config.yaml
n_layer: 8
d_model: 192
n_experts: 16
experts_per_token: 2
d_expert: 160
d_shared_expert: 128
activation: "swiglu"
moe_layers: [0, 1, 2, 3, 4, 5, 6, 7]
router_score: "sigmoid"
normalize_top_k: true
routed_scale: 1.41
balance_loss: 0.000171
balance_bias: true
router_cosine_scale: 20.0
router_bias: true
init_std_router: 0.0215
lr_router: 0.00186
vocab_size: 16384
norm: "layernorm"
norm_eps: 1e-06
tie_embeddings: false
optimizer: "muon_variant"
lr: 0.00532
batch_tokens: 131072
seq_len: 1024
train_tokens: 757700000
steps: 5781
dataset: "wikipedia_en"
Below are experts of layer 2 (counted from 0) of a mixture-of-experts language model. Rows are named router (the router's row for the expert), gate (a neuron's input weights, with its number), up (a neuron's input weights, with its number) and show model dimensions 0-31. Each number is 200 + 20 x the weight over its row's rms, rounded and kept within 0 to 999.
Before each expert's rows: a language model's description of what the expert responds to. This comes from a sample of Wikipedia text that the model never trained on.

# expert 1
Verbs, suffixes, "in". Content verbs and participles after was/to/also, plus word-final suffixes like -ing, -ation, -ated, and the preposition "in", e.g. used, played, strengthening.
router,214,187,196,212,222,164,223,176,214,200,177,237,242,233,184,209,182,196,169,161,225,175,218,247,242,233,179,179,209,180,201,174
gate0,227,202,220,244,193,184,210,228,225,178,191,191,165,186,201,195,231,203,208,203,181,207,194,182,203,197,150,209,178,215,227,193
up0,190,196,194,214,185,225,192,183,207,197,204,200,230,227,246,201,218,197,180,174,164,193,221,202,196,197,165,216,198,180,168,209
gate1,207,200,188,227,176,174,219,198,182,210,197,182,190,222,185,164,202,170,183,216,185,207,184,197,190,217,176,211,211,249,216,150
up1,211,225,209,203,195,186,212,193,224,191,209,222,164,176,196,200,177,191,210,207,197,201,195,185,215,196,207,188,186,208,218,204
gate2,225,205,171,177,237,204,191,196,212,217,211,204,207,181,145,200,195,193,208,173,209,243,205,195,215,232,193,219,204,206,185,162
up2,203,165,191,210,210,201,202,207,212,197,218,187,214,215,202,157,206,187,215,189,169,201,225,219,196,190,169,206,203,228,158,164
gate3,199,186,208,190,221,186,239,206,204,226,199,197,178,176,209,203,175,168,189,212,173,182,219,208,199,195,197,240,238,219,193,200
up3,179,192,204,209,194,198,199,185,219,210,146,192,201,208,204,177,185,213,162,205,147,120,202,199,205,187,196,228,231,219,221,177
gate4,204,215,194,209,213,172,191,208,191,189,224,202,235,246,203,166,193,228,181,172,209,189,200,191,216,220,172,178,192,190,174,192
up4,212,220,213,191,186,190,200,219,184,177,193,199,175,180,205,211,212,214,220,201,205,197,227,178,207,228,207,228,183,188,205,227
gate5,224,192,182,209,174,201,181,211,185,191,225,212,183,175,169,199,182,195,181,183,201,188,214,171,199,188,187,201,198,175,208,149
up5,187,211,210,204,160,187,201,177,171,197,175,212,207,214,207,202,147,195,180,210,220,226,186,197,207,206,198,208,204,228,187,163
gate6,219,189,225,196,211,186,218,184,213,195,172,199,171,207,165,218,202,196,198,183,181,172,224,195,172,213,195,171,193,192,186,195
up6,156,195,193,192,200,199,193,183,164,222,207,177,190,207,165,235,223,174,189,208,202,190,215,163,196,221,200,215,207,201,195,187
gate7,176,170,201,189,203,226,192,191,182,186,207,196,204,189,183,175,182,216,180,234,205,219,191,204,185,181,170,195,173,222,215,210
up7,223,179,194,194,196,193,218,209,181,215,227,208,197,227,181,202,208,197,198,174,208,185,211,193,211,242,212,207,203,201,196,214
gate8,195,192,186,224,185,182,180,175,200,191,214,202,206,162,219,207,220,199,239,178,210,199,219,220,233,190,213,210,194,189,181,223
up8,239,193,217,179,218,204,205,181,209,169,228,245,168,185,191,250,189,187,246,189,214,210,212,215,175,217,218,203,184,194,199,251
gate9,196,206,190,213,238,192,191,190,190,220,199,204,222,205,187,236,222,210,178,210,209,221,234,193,216,228,179,225,210,197,166,154
up9,219,169,232,187,199,199,194,181,216,195,227,182,204,199,193,201,215,177,213,185,242,214,183,199,175,146,214,215,191,184,184,235
gate10,219,211,210,209,207,203,177,220,227,197,225,203,226,207,197,165,207,226,225,217,197,206,205,194,194,176,187,194,233,199,156,192
up10,223,224,192,259,229,196,206,203,187,202,253,242,221,186,200,208,194,200,199,183,189,183,171,198,152,209,203,177,188,219,227,194
gate11,186,218,204,198,154,211,205,203,176,192,172,209,186,188,190,237,203,182,200,228,201,202,165,222,179,195,167,211,162,226,217,219
up11,199,187,204,217,187,231,187,205,181,202,201,167,196,229,177,175,219,162,227,212,176,192,221,241,213,184,185,174,224,172,193,170
gate12,218,132,207,193,222,176,193,225,173,230,192,201,190,206,227,199,217,208,188,227,204,166,195,201,176,213,197,201,164,196,205,213
up12,187,215,176,210,187,219,197,240,172,265,205,193,188,179,189,207,208,185,236,212,177,176,198,206,191,238,206,228,182,244,221,223
gate13,170,242,233,205,210,188,192,195,188,197,219,221,182,201,188,198,189,193,138,201,221,215,208,190,173,237,206,192,195,206,190,171
up13,194,214,160,180,194,187,194,221,178,212,212,235,202,212,213,198,233,191,170,193,190,174,187,206,228,238,224,197,194,206,203,248
gate14,213,269,177,208,183,173,165,186,199,202,218,220,183,193,178,163,218,189,192,184,182,205,201,208,195,200,195,205,195,227,169,202
up14,245,223,201,241,194,199,200,199,175,184,181,252,210,171,173,231,179,253,214,197,222,202,192,216,203,161,206,209,228,201,207,188
gate15,210,187,173,185,225,232,210,214,185,220,196,187,197,207,219,185,213,239,177,188,218,160,239,188,210,206,184,163,206,227,202,185
up15,199,188,197,206,202,248,195,204,227,211,222,176,205,172,223,225,153,210,188,157,218,170,221,218,199,199,195,209,216,190,197,198
gate16,198,212,169,207,238,129,231,208,177,178,228,194,244,200,180,210,167,182,196,227,191,214,222,191,219,199,193,197,205,193,223,208
up16,164,216,179,214,241,210,200,206,191,237,176,216,233,186,195,197,220,207,174,230,230,166,194,244,193,204,201,191,172,187,199,215
gate17,176,241,234,166,229,219,201,201,211,185,197,220,172,172,176,208,201,211,204,203,223,211,189,198,240,203,184,180,241,187,183,215
up17,182,185,171,211,173,236,184,194,221,164,204,219,215,191,177,213,201,185,202,199,246,194,205,185,174,233,219,220,209,163,193,210
gate18,145,187,191,212,201,191,201,235,210,218,135,174,220,185,189,183,209,207,206,186,209,196,213,198,200,173,227,219,191,183,195,194
up18,195,195,181,200,213,215,215,208,143,176,185,172,190,213,186,194,184,175,188,189,227,155,230,190,203,197,234,253,198,228,202,234
gate19,213,199,193,214,169,210,191,183,205,217,178,207,201,191,208,219,225,192,197,159,212,175,225,201,212,217,176,231,208,209,227,198
up19,174,195,222,194,174,175,177,190,192,177,198,224,195,201,238,204,179,170,199,176,190,186,223,176,184,229,202,201,156,193,183,180
gate20,237,203,170,221,217,201,198,199,200,214,246,205,209,267,203,232,202,202,147,205,206,180,206,215,201,205,215,193,206,205,194,163
up20,218,193,240,202,217,190,198,191,195,208,224,164,179,214,216,236,205,206,212,222,185,193,186,202,173,173,212,191,210,213,205,162
gate21,200,224,159,208,203,212,218,204,176,193,205,208,188,196,222,212,206,194,215,146,213,215,175,202,172,218,207,208,213,197,228,191
up21,176,196,186,165,195,200,204,210,187,214,213,214,203,167,212,181,153,194,187,206,194,213,223,181,175,194,205,182,178,169,189,199
gate22,206,236,226,172,207,165,200,203,200,184,204,219,213,211,186,214,187,216,199,194,177,214,218,204,212,215,226,222,221,188,186,195
up22,187,201,189,200,193,227,216,192,173,210,165,173,179,218,249,191,213,185,205,208,181,219,214,142,179,198,170,221,209,226,245,173
gate23,192,227,176,196,213,192,188,212,181,200,172,230,242,233,199,173,162,217,202,191,188,190,216,209,213,218,166,228,205,183,236,186
up23,149,196,228,227,196,215,164,166,209,207,207,167,240,170,201,182,185,209,192,193,170,185,190,200,172,189,202,181,188,214,211,177
gate24,220,155,212,185,176,197,210,250,167,176,205,212,193,198,183,204,181,221,221,215,195,217,212,197,192,186,178,168,209,204,184,205
up24,205,245,213,224,234,214,174,204,189,213,188,203,195,197,214,207,201,214,227,210,241,225,221,198,206,191,183,208,184,173,200,216
gate25,190,187,218,170,185,172,221,202,196,193,184,200,200,227,201,241,198,213,200,178,200,182,234,189,209,204,205,213,186,193,215,203
up25,220,200,216,242,151,203,206,181,219,163,236,168,232,212,185,238,198,159,216,203,202,204,217,208,191,187,187,174,219,205,188,210
gate26,177,234,234,193,229,147,248,206,188,212,191,220,205,201,215,199,199,183,205,224,179,197,203,183,232,213,165,186,219,216,204,211
up26,233,235,197,219,237,170,227,193,221,216,194,207,221,217,186,207,190,182,233,187,196,193,203,233,197,204,207,205,210,220,182,185
gate27,218,240,204,212,221,188,191,162,217,208,176,217,230,176,216,190,169,209,210,177,199,195,165,191,143,190,177,226,200,215,194,171
up27,149,174,216,242,230,232,201,238,235,219,195,191,190,188,210,196,198,181,191,227,192,208,189,190,223,214,151,247,176,182,172,163
gate28,227,200,213,164,244,202,201,209,151,224,178,186,196,211,218,215,193,188,201,181,176,196,204,200,181,212,200,154,247,209,180,173
up28,178,217,182,206,196,208,168,195,206,182,195,205,201,177,211,192,188,236,211,193,222,218,169,193,251,163,182,194,214,192,224,208
gate29,194,226,171,208,191,202,206,203,204,203,211,163,233,170,196,203,173,214,190,209,220,228,204,185,238,188,171,216,201,208,188,214
up29,223,199,177,178,223,183,185,177,214,174,212,195,183,236,157,224,217,160,187,187,235,214,178,194,199,185,219,221,185,227,224,192
gate30,209,219,235,173,228,180,210,195,198,177,210,196,223,218,182,219,188,226,196,182,190,218,173,185,223,203,186,164,185,207,225,195
up30,202,181,203,195,181,180,159,191,209,181,224,183,201,220,188,207,222,233,201,186,208,199,197,205,180,203,215,201,199,219,206,194
gate31,181,245,207,213,218,173,182,174,194,186,173,219,203,209,195,230,209,181,193,196,213,222,189,181,199,211,190,161,187,223,207,188
up31,192,168,196,249,192,200,243,227,203,211,196,152,175,202,143,167,193,216,240,216,213,220,172,185,190,210,228,184,208,212,201,210
gate32,168,210,186,219,196,219,227,216,172,162,196,201,213,226,190,217,166,184,195,176,201,180,227,199,200,245,229,213,196,178,189,168
up32,168,194,191,214,211,239,226,201,198,174,185,219,235,198,181,204,181,196,199,194,232,237,178,184,200,223,166,244,203,208,183,239
gate33,194,222,206,211,218,197,202,222,210,194,185,230,191,217,231,223,161,231,231,228,170,175,225,190,179,198,215,198,188,169,192,191
up33,191,189,203,216,212,187,212,225,198,206,193,216,195,212,203,245,181,187,182,168,192,224,217,204,224,177,195,202,214,232,166,204
gate34,211,219,236,209,223,206,214,201,191,193,149,232,202,171,190,189,210,197,217,205,183,196,238,146,203,185,211,197,208,193,211,158
up34,167,204,208,227,214,201,222,176,206,172,244,209,185,178,208,159,218,179,201,182,224,162,189,175,206,216,208,197,210,232,206,196
gate35,191,197,196,221,216,222,206,188,192,217,210,176,193,194,159,200,224,177,183,189,200,195,181,196,211,180,199,206,195,207,185,203
up35,216,223,218,204,192,192,201,228,217,210,198,181,187,200,197,256,210,163,251,187,188,175,173,162,194,154,217,194,205,204,190,170
gate36,204,205,201,222,205,188,191,200,200,200,185,165,209,213,224,217,173,223,181,213,182,179,227,187,203,209,194,196,193,173,176,199
up36,179,189,211,216,211,207,211,210,178,188,221,201,181,244,230,206,225,187,211,201,217,218,209,194,189,226,195,213,248,181,213,205
gate37,228,172,212,170,239,209,203,218,200,172,173,208,175,170,199,235,187,197,211,180,164,199,183,218,180,169,193,197,202,196,207,181
up37,185,200,215,167,193,214,210,184,216,238,208,183,176,175,165,228,190,203,195,197,202,229,227,203,187,195,220,213,186,176,171,170
gate38,161,198,185,216,172,191,215,186,219,210,202,204,215,202,196,218,186,191,193,247,152,190,235,201,195,205,177,193,184,214,209,196
up38,176,188,220,217,190,190,211,227,217,212,162,188,183,187,179,199,182,214,196,217,224,208,158,182,168,140,165,177,214,204,190,197
gate39,219,231,201,196,201,184,210,220,206,221,193,183,184,194,170,176,206,156,186,238,198,184,194,200,205,226,162,210,178,205,197,179
up39,181,212,199,214,205,196,152,207,217,206,188,219,201,204,202,191,231,187,222,207,166,185,211,191,199,201,197,226,165,237,185,176
gate40,219,237,178,193,225,214,172,180,200,210,222,212,200,189,174,221,173,158,189,186,233,178,208,230,139,196,181,173,206,187,183,220
up40,189,211,202,219,249,183,215,199,203,177,213,229,156,185,207,192,226,211,222,217,183,191,189,189,219,212,164,184,173,209,233,178
gate41,176,163,206,205,211,195,199,161,160,205,209,208,184,209,207,167,203,232,207,206,211,192,177,203,176,189,184,225,231,213,255,185
up41,199,241,193,209,207,223,217,195,218,228,179,170,184,189,185,171,169,200,197,185,220,209,192,228,149,176,210,202,250,217,213,205
gate42,200,192,217,209,198,184,226,189,175,203,207,230,161,219,155,210,165,156,188,175,206,240,199,217,233,225,204,193,192,209,234,181
up42,189,209,206,208,214,222,199,187,247,185,193,182,200,245,193,209,177,183,190,172,192,169,214,219,213,223,235,191,233,230,186,237
gate43,205,178,214,212,201,209,198,205,193,181,194,197,207,217,198,182,187,207,177,183,212,169,217,203,223,184,206,208,227,186,200,211
up43,198,164,230,189,241,208,211,190,207,182,195,233,195,203,167,205,235,200,215,183,188,226,212,199,213,227,202,172,210,198,215,222
gate44,190,237,215,207,199,204,220,197,201,192,194,182,225,203,192,224,156,219,207,179,206,185,220,202,164,233,214,192,197,197,184,153
up44,212,242,149,194,221,198,193,199,182,202,217,169,233,207,176,172,218,210,182,219,221,230,185,203,218,191,182,206,188,224,206,188
gate45,198,190,203,179,214,159,173,207,229,195,158,238,227,200,196,227,184,207,184,242,195,199,228,241,183,236,234,200,198,168,202,201
up45,221,218,213,208,248,222,202,170,226,199,230,197,199,193,174,204,190,202,218,232,183,210,180,197,210,195,206,190,191,203,202,169
gate46,220,216,191,219,216,222,243,180,220,185,219,210,212,212,180,203,208,216,212,206,190,204,197,189,216,235,223,201,204,192,185,160
up46,178,187,221,209,237,210,190,181,171,223,186,172,184,177,223,183,197,227,173,205,180,211,170,198,166,177,206,221,215,216,191,212
gate47,190,169,231,189,200,211,190,234,215,236,234,217,236,210,213,213,165,154,191,204,172,214,200,219,219,229,194,179,197,178,147,167
up47,175,243,186,191,182,167,179,194,176,256,186,208,210,207,195,209,209,201,187,224,187,201,189,178,202,180,193,205,174,206,199,190
gate48,195,218,237,211,224,184,186,184,168,220,215,220,206,202,178,199,207,228,200,223,195,215,170,198,206,214,195,165,179,222,188,174
up48,204,204,177,202,204,229,221,203,223,178,178,158,226,249,243,201,209,211,198,231,195,178,179,179,186,235,201,178,226,229,199,188
gate49,205,190,203,198,249,168,198,222,189,193,208,202,179,187,201,191,180,186,209,167,217,190,185,221,181,232,214,219,202,188,181,195
up49,187,177,214,160,191,202,171,188,194,207,182,204,190,214,166,242,205,189,207,151,216,244,214,213,207,188,241,202,206,185,205,198
gate50,179,186,198,208,217,187,214,198,184,194,211,189,194,203,181,212,185,192,225,174,171,186,212,186,194,222,183,219,189,197,190,190
up50,223,192,181,229,210,230,219,188,170,210,156,203,208,223,204,216,212,168,198,193,247,200,234,253,203,187,163,222,189,240,227,198
gate51,170,229,181,209,221,224,192,184,214,189,224,182,217,188,189,179,185,183,201,221,153,198,218,194,187,186,199,183,149,188,181,179
up51,194,221,217,205,211,210,216,159,173,178,233,193,201,186,167,191,182,214,228,200,182,216,214,215,215,195,197,198,199,216,198,181
gate52,203,220,242,196,222,189,202,188,207,198,218,212,209,182,196,223,193,186,205,180,232,169,227,198,205,234,161,188,214,188,248,174
up52,192,196,188,164,198,167,181,183,200,188,264,197,192,190,208,208,192,228,189,198,198,195,194,167,185,162,213,207,185,203,206,175
gate53,178,205,226,203,212,200,205,187,185,184,199,204,201,193,195,195,186,205,216,201,209,214,212,201,210,215,167,140,202,189,216,171
up53,189,201,219,181,183,207,215,169,186,220,161,221,183,209,182,189,199,176,174,210,191,178,234,204,199,206,199,184,192,156,209,185
gate54,195,208,206,200,223,236,196,194,229,199,169,186,205,189,178,183,200,180,209,201,190,205,158,189,228,209,171,205,194,209,193,222
up54,230,223,239,148,180,201,187,214,225,225,189,189,177,197,198,171,219,201,196,221,202,235,209,206,191,229,185,160,180,213,215,199
gate55,178,213,201,231,206,185,210,193,198,206,194,210,202,220,202,191,196,216,184,169,152,196,227,172,192,210,195,190,202,185,205,198
up55,195,236,216,203,176,178,209,208,205,194,165,222,171,211,203,204,197,167,239,221,198,204,195,186,198,203,206,185,190,180,171,195
gate56,204,216,203,184,179,215,184,207,192,211,147,198,185,203,177,214,208,199,203,192,206,190,195,175,193,200,169,214,214,156,203,213
up56,223,212,229,182,201,193,196,212,187,234,194,186,194,199,195,192,220,200,224,199,220,188,160,206,197,224,221,196,239,214,166,176
gate57,209,222,183,194,204,191,170,220,156,204,184,208,175,195,239,188,188,172,183,192,161,184,214,191,186,186,182,178,177,188,234,178
up57,199,202,215,219,228,207,191,190,214,206,206,175,167,175,191,183,205,196,199,206,183,249,187,214,219,208,191,183,203,158,220,201
gate58,184,207,175,229,167,220,213,209,202,197,227,207,205,198,182,204,197,196,192,184,223,170,188,188,196,181,198,190,204,190,192,160
up58,230,211,199,194,211,218,206,227,162,195,230,232,187,182,190,203,209,199,193,211,212,207,198,211,224,183,171,207,226,207,200,159
gate59,218,203,206,215,206,189,200,188,215,182,172,205,233,202,208,177,197,182,199,202,206,233,195,202,220,211,188,208,183,218,199,172
up59,239,187,175,201,181,193,187,246,251,219,159,207,182,193,182,182,188,194,201,204,214,202,162,227,225,191,204,216,216,155,233,196
gate60,200,195,184,229,235,211,166,196,163,198,217,198,195,205,203,198,200,219,169,225,212,191,194,210,184,188,192,196,236,209,180,208
up60,251,165,171,200,190,185,196,177,211,207,190,194,191,238,193,188,179,213,157,187,204,198,204,215,195,186,220,191,209,174,221,217
gate61,205,221,192,236,206,195,179,230,202,192,197,202,201,188,172,195,209,171,223,206,209,183,186,186,245,217,238,171,197,202,191,167
up61,195,192,195,171,201,212,184,164,190,190,186,206,204,194,196,222,210,172,203,197,207,185,185,178,179,166,235,199,218,223,217,194
gate62,180,213,179,160,229,195,192,197,192,210,167,213,172,219,207,199,177,209,195,198,232,177,205,207,228,244,226,218,178,217,187,214
up62,220,166,173,245,215,189,196,192,204,163,208,233,198,197,203,199,180,217,198,197,214,164,196,223,205,236,215,229,213,196,176,206
gate63,207,196,199,223,210,181,208,183,224,187,203,204,149,222,178,192,207,203,175,237,207,190,203,159,192,208,191,215,204,184,190,188
up63,167,234,191,168,230,177,196,175,177,178,189,166,180,214,209,198,244,198,212,251,189,202,242,214,222,226,194,181,200,196,201,155
gate64,178,226,169,185,200,199,193,196,207,199,186,193,198,247,225,220,208,179,208,189,181,216,254,210,192,200,197,164,199,232,233,182
up64,175,203,227,218,253,231,164,198,212,207,187,179,205,209,206,184,191,212,201,171,213,211,213,229,219,198,176,209,202,215,203,184
gate65,241,216,179,214,197,254,183,175,224,219,196,205,192,202,246,166,180,223,203,186,197,182,194,189,217,202,228,224,212,203,202,206
up65,237,235,174,226,228,225,197,211,201,196,198,193,204,225,199,208,221,189,193,195,220,155,234,182,211,177,199,215,190,208,207,206
gate66,226,191,193,195,231,219,182,182,224,201,217,231,170,209,200,165,175,194,174,191,198,211,194,189,198,199,183,218,183,195,212,198
up66,210,163,176,214,197,196,192,213,206,206,213,198,201,181,204,202,227,205,177,182,178,200,237,191,164,206,203,237,220,199,226,198
gate67,190,195,213,197,183,191,199,169,176,180,217,192,211,174,191,193,208,215,204,175,229,200,223,197,239,218,260,192,210,185,186,201
up67,174,214,194,222,191,208,194,195,228,211,212,207,176,199,217,217,203,184,178,203,232,208,221,181,212,239,213,214,189,194,192,181
gate68,213,209,162,184,213,200,210,224,186,183,224,226,208,209,203,184,192,216,197,216,214,211,203,161,211,176,213,232,249,166,228,190
up68,198,188,195,181,203,201,223,220,214,196,196,181,211,174,207,187,232,161,194,192,206,261,216,191,218,201,216,177,209,189,156,192
gate69,214,226,213,206,218,206,232,189,198,249,200,208,208,211,197,181,193,203,225,174,220,196,176,204,206,225,179,210,227,179,190,156
up69,176,187,219,211,194,200,193,221,186,212,188,206,200,225,184,228,208,183,207,215,226,205,211,189,221,208,232,203,204,215,205,185
gate70,211,187,182,189,200,196,186,194,172,222,207,207,202,203,205,190,215,208,194,225,160,195,168,204,209,187,188,214,187,238,191,219
up70,241,208,185,205,174,168,222,226,186,215,217,188,230,186,212,219,177,216,221,195,189,176,231,192,193,194,180,200,189,173,217,196
gate71,208,204,232,206,210,230,225,172,235,194,186,196,167,253,235,179,194,215,194,182,222,193,213,168,222,179,174,184,229,229,203,196
up71,152,175,198,185,185,189,194,196,197,202,194,200,205,206,196,150,192,204,197,181,200,213,208,214,182,202,198,180,242,219,190,169
gate72,231,200,184,219,219,205,232,185,213,170,195,212,193,206,197,200,194,191,210,169,207,221,200,227,206,184,240,186,192,183,188,195
up72,222,216,153,217,212,197,213,190,204,170,240,214,189,224,227,196,204,204,245,182,183,218,196,199,189,201,175,205,191,194,215,190
gate73,190,196,193,211,174,169,199,191,204,210,198,216,197,231,182,219,224,190,187,209,186,202,203,212,213,208,225,189,197,208,191,197
up73,221,175,210,224,225,173,200,176,216,203,234,164,191,219,185,210,190,218,160,201,188,234,234,194,189,174,186,218,167,208,193,213
gate74,178,204,179,218,187,237,204,182,212,209,224,177,190,167,182,203,196,172,221,186,211,212,212,186,233,199,168,217,176,189,185,210
up74,257,154,172,222,225,181,200,203,217,217,203,216,180,221,224,177,211,230,172,215,181,169,198,186,222,208,187,243,214,207,194,184
gate75,183,218,183,234,203,222,178,185,226,159,181,205,188,206,206,166,196,174,213,209,166,215,169,206,218,191,158,182,206,233,215,201
up75,165,222,203,169,178,218,214,168,145,221,167,181,216,195,200,196,214,159,226,202,222,185,208,215,199,208,201,230,194,190,184,182
gate76,234,208,199,196,191,200,195,222,188,195,227,204,219,216,199,179,229,180,223,200,185,200,168,208,208,183,221,196,204,208,175,148
up76,181,200,194,193,211,195,166,213,211,225,209,185,161,199,207,217,175,213,206,192,179,198,188,183,221,201,187,229,207,213,213,165
gate77,218,200,194,189,190,217,183,182,205,195,181,238,193,210,153,190,227,203,201,214,231,197,176,183,195,179,169,197,214,234,187,190
up77,204,216,230,246,219,225,189,204,190,206,179,210,176,196,194,214,206,169,166,209,219,220,163,208,174,177,157,175,242,226,178,181
gate78,189,188,195,202,198,164,197,195,212,164,145,187,204,182,202,187,239,184,189,224,223,198,202,176,174,259,209,198,207,163,181,195
up78,192,179,222,193,181,222,169,205,226,205,223,201,189,167,212,178,222,209,225,217,192,229,186,190,179,210,200,213,178,212,223,227
gate79,198,183,202,191,210,168,203,191,148,196,199,222,235,226,206,182,167,231,172,189,204,203,208,229,213,204,208,186,201,219,225,163
up79,209,210,231,174,198,202,223,199,180,208,210,193,197,184,220,223,151,171,198,172,185,187,218,201,206,188,199,175,182,197,222,224
gate80,185,219,197,208,215,183,180,180,210,217,194,186,219,187,181,193,173,215,211,219,230,210,208,218,194,244,195,239,168,230,193,204
up80,210,179,202,192,222,204,205,220,170,211,201,172,187,200,198,205,191,205,209,205,212,249,233,191,193,206,197,188,205,196,193,179
gate81,198,198,178,154,216,206,207,221,204,178,162,191,191,175,206,231,199,208,178,200,191,179,222,226,198,220,211,208,216,196,179,131
up81,220,200,207,215,209,174,223,194,199,196,218,237,208,197,206,201,197,178,197,178,193,158,244,226,215,203,233,218,241,198,209,197
gate82,216,171,178,220,258,211,195,185,228,193,225,236,224,174,174,200,209,199,221,197,178,161,203,225,220,200,193,201,204,201,182,222
up82,150,225,186,200,238,223,177,206,207,197,205,204,166,199,211,204,207,205,176,161,235,222,234,225,246,225,189,207,225,193,235,192
gate83,225,189,227,201,196,194,186,168,208,207,221,188,193,197,215,198,211,226,174,205,219,140,198,223,199,203,204,170,179,198,195,170
up83,209,188,181,192,192,197,223,183,200,192,187,205,206,203,184,236,211,197,196,212,260,225,173,193,186,194,199,183,201,188,237,195
gate84,210,221,175,212,219,201,204,184,180,190,219,190,205,228,188,171,185,211,171,155,229,180,199,186,226,203,213,223,197,211,196,197
up84,200,229,193,183,197,226,180,210,230,204,217,194,200,188,186,180,220,225,215,187,211,231,193,191,177,204,198,175,211,183,184,178
gate85,196,181,195,178,188,170,202,208,190,182,154,182,193,193,189,196,192,200,210,211,195,192,207,164,189,174,186,182,205,201,216,172
up85,206,174,211,193,191,188,224,134,176,205,203,199,181,178,197,204,244,201,205,202,223,208,208,173,191,220,183,209,189,219,180,182
gate86,208,208,187,193,220,200,206,196,172,215,176,186,211,210,174,159,210,229,198,205,178,193,215,182,215,170,225,206,240,228,231,202
up86,216,213,194,189,197,174,186,199,181,201,173,202,190,200,188,199,169,220,199,185,208,207,204,196,239,203,227,209,199,195,204,199
gate87,200,187,193,178,196,210,214,189,167,190,233,215,175,209,210,224,188,196,199,171,233,209,244,198,208,211,223,180,197,183,188,220
up87,196,160,173,210,210,230,215,172,227,202,194,182,164,236,191,204,182,167,175,164,193,213,211,209,176,193,228,246,177,184,189,228
gate88,204,240,203,214,202,194,183,189,241,207,202,213,217,217,171,213,153,221,237,184,195,170,193,214,163,200,169,220,195,186,224,196
up88,155,190,187,198,201,159,185,201,204,188,217,197,203,218,190,214,184,215,156,214,192,220,201,192,188,166,203,242,234,194,222,204
gate89,193,189,190,195,229,190,191,235,202,204,192,199,177,212,195,236,215,176,195,212,219,203,206,203,222,236,212,199,195,214,189,188
up89,166,207,227,166,186,211,210,244,200,193,180,206,193,170,227,190,195,215,185,209,164,231,169,194,197,201,210,229,163,187,193,225
gate90,203,213,184,222,244,225,192,228,236,156,215,178,192,218,182,191,217,203,175,193,227,172,194,208,216,212,177,250,216,195,200,172
up90,194,207,202,212,200,191,195,181,180,214,178,172,204,216,194,169,168,184,200,196,194,198,222,191,174,204,148,215,208,209,205,213
gate91,218,216,183,199,211,211,191,167,188,174,161,197,209,187,205,201,174,180,178,162,221,240,169,205,175,177,195,202,220,189,225,209
up91,203,222,176,217,241,224,212,169,244,206,174,207,220,187,206,179,196,237,214,225,224,183,200,206,184,200,142,243,217,159,213,220
gate92,221,197,184,216,203,218,227,203,198,223,227,204,202,204,200,226,213,243,188,186,214,203,222,214,214,185,188,206,193,179,176,153
up92,181,227,185,233,195,172,184,214,195,198,211,194,208,187,205,261,205,191,170,210,214,183,181,204,202,181,198,186,229,236,197,205
gate93,181,178,229,220,194,201,228,186,211,180,219,225,213,203,179,182,186,196,209,195,227,212,203,193,215,251,214,163,198,197,189,190
up93,216,188,213,177,217,220,229,181,200,228,185,223,194,193,201,182,169,234,208,190,202,181,243,158,211,215,189,224,191,197,177,188
gate94,192,204,206,188,220,207,185,186,203,216,199,215,231,203,201,186,187,241,191,203,213,201,183,219,190,221,221,191,206,216,200,194
up94,223,199,216,209,227,237,210,206,202,218,213,160,179,181,168,184,188,166,204,231,171,223,188,234,206,213,208,199,216,235,219,207
gate95,177,195,203,202,201,192,208,199,211,175,212,221,183,179,171,196,224,180,220,213,248,210,209,204,210,174,210,194,230,214,192,209
up95,229,185,205,204,203,176,183,210,239,192,173,192,204,209,200,201,171,215,181,220,172,195,158,195,215,205,214,191,202,201,190,188
gate96,207,187,226,180,202,224,214,190,205,193,222,237,187,231,187,203,203,200,216,213,168,199,216,169,169,181,210,211,218,179,181,197
up96,189,196,201,195,193,183,204,212,193,181,206,197,251,208,190,185,196,203,212,212,205,196,217,195,170,228,228,204,174,194,189,240
gate97,196,216,240,225,189,194,227,183,201,211,159,249,209,174,196,189,246,204,193,207,225,182,207,194,219,228,194,179,185,178,229,167
up97,214,199,182,220,154,183,205,236,204,235,210,174,171,204,171,257,202,210,190,196,228,180,192,159,187,200,197,194,190,208,164,153
gate98,218,204,200,196,217,212,191,170,209,183,166,222,233,191,156,224,192,194,212,156,193,198,185,217,233,207,199,190,194,178,208,204
up98,167,203,233,186,201,164,168,210,224,187,202,188,232,187,214,177,225,223,171,206,175,215,199,175,240,203,184,187,203,228,174,192
gate99,226,213,217,203,206,196,216,161,229,207,213,213,195,205,178,181,195,186,205,179,216,178,185,204,187,209,170,190,203,229,223,228
up99,206,217,221,164,214,202,206,172,202,215,206,194,203,224,245,213,234,179,197,198,195,211,209,193,227,244,195,244,213,198,195,253
gate100,217,211,192,214,201,146,209,213,184,205,174,202,214,183,179,219,230,233,181,204,230,195,226,195,174,191,214,150,193,163,209,182
up100,194,212,211,191,199,211,208,232,184,225,230,214,226,202,192,222,196,248,201,215,201,202,192,247,218,235,171,186,210,195,192,208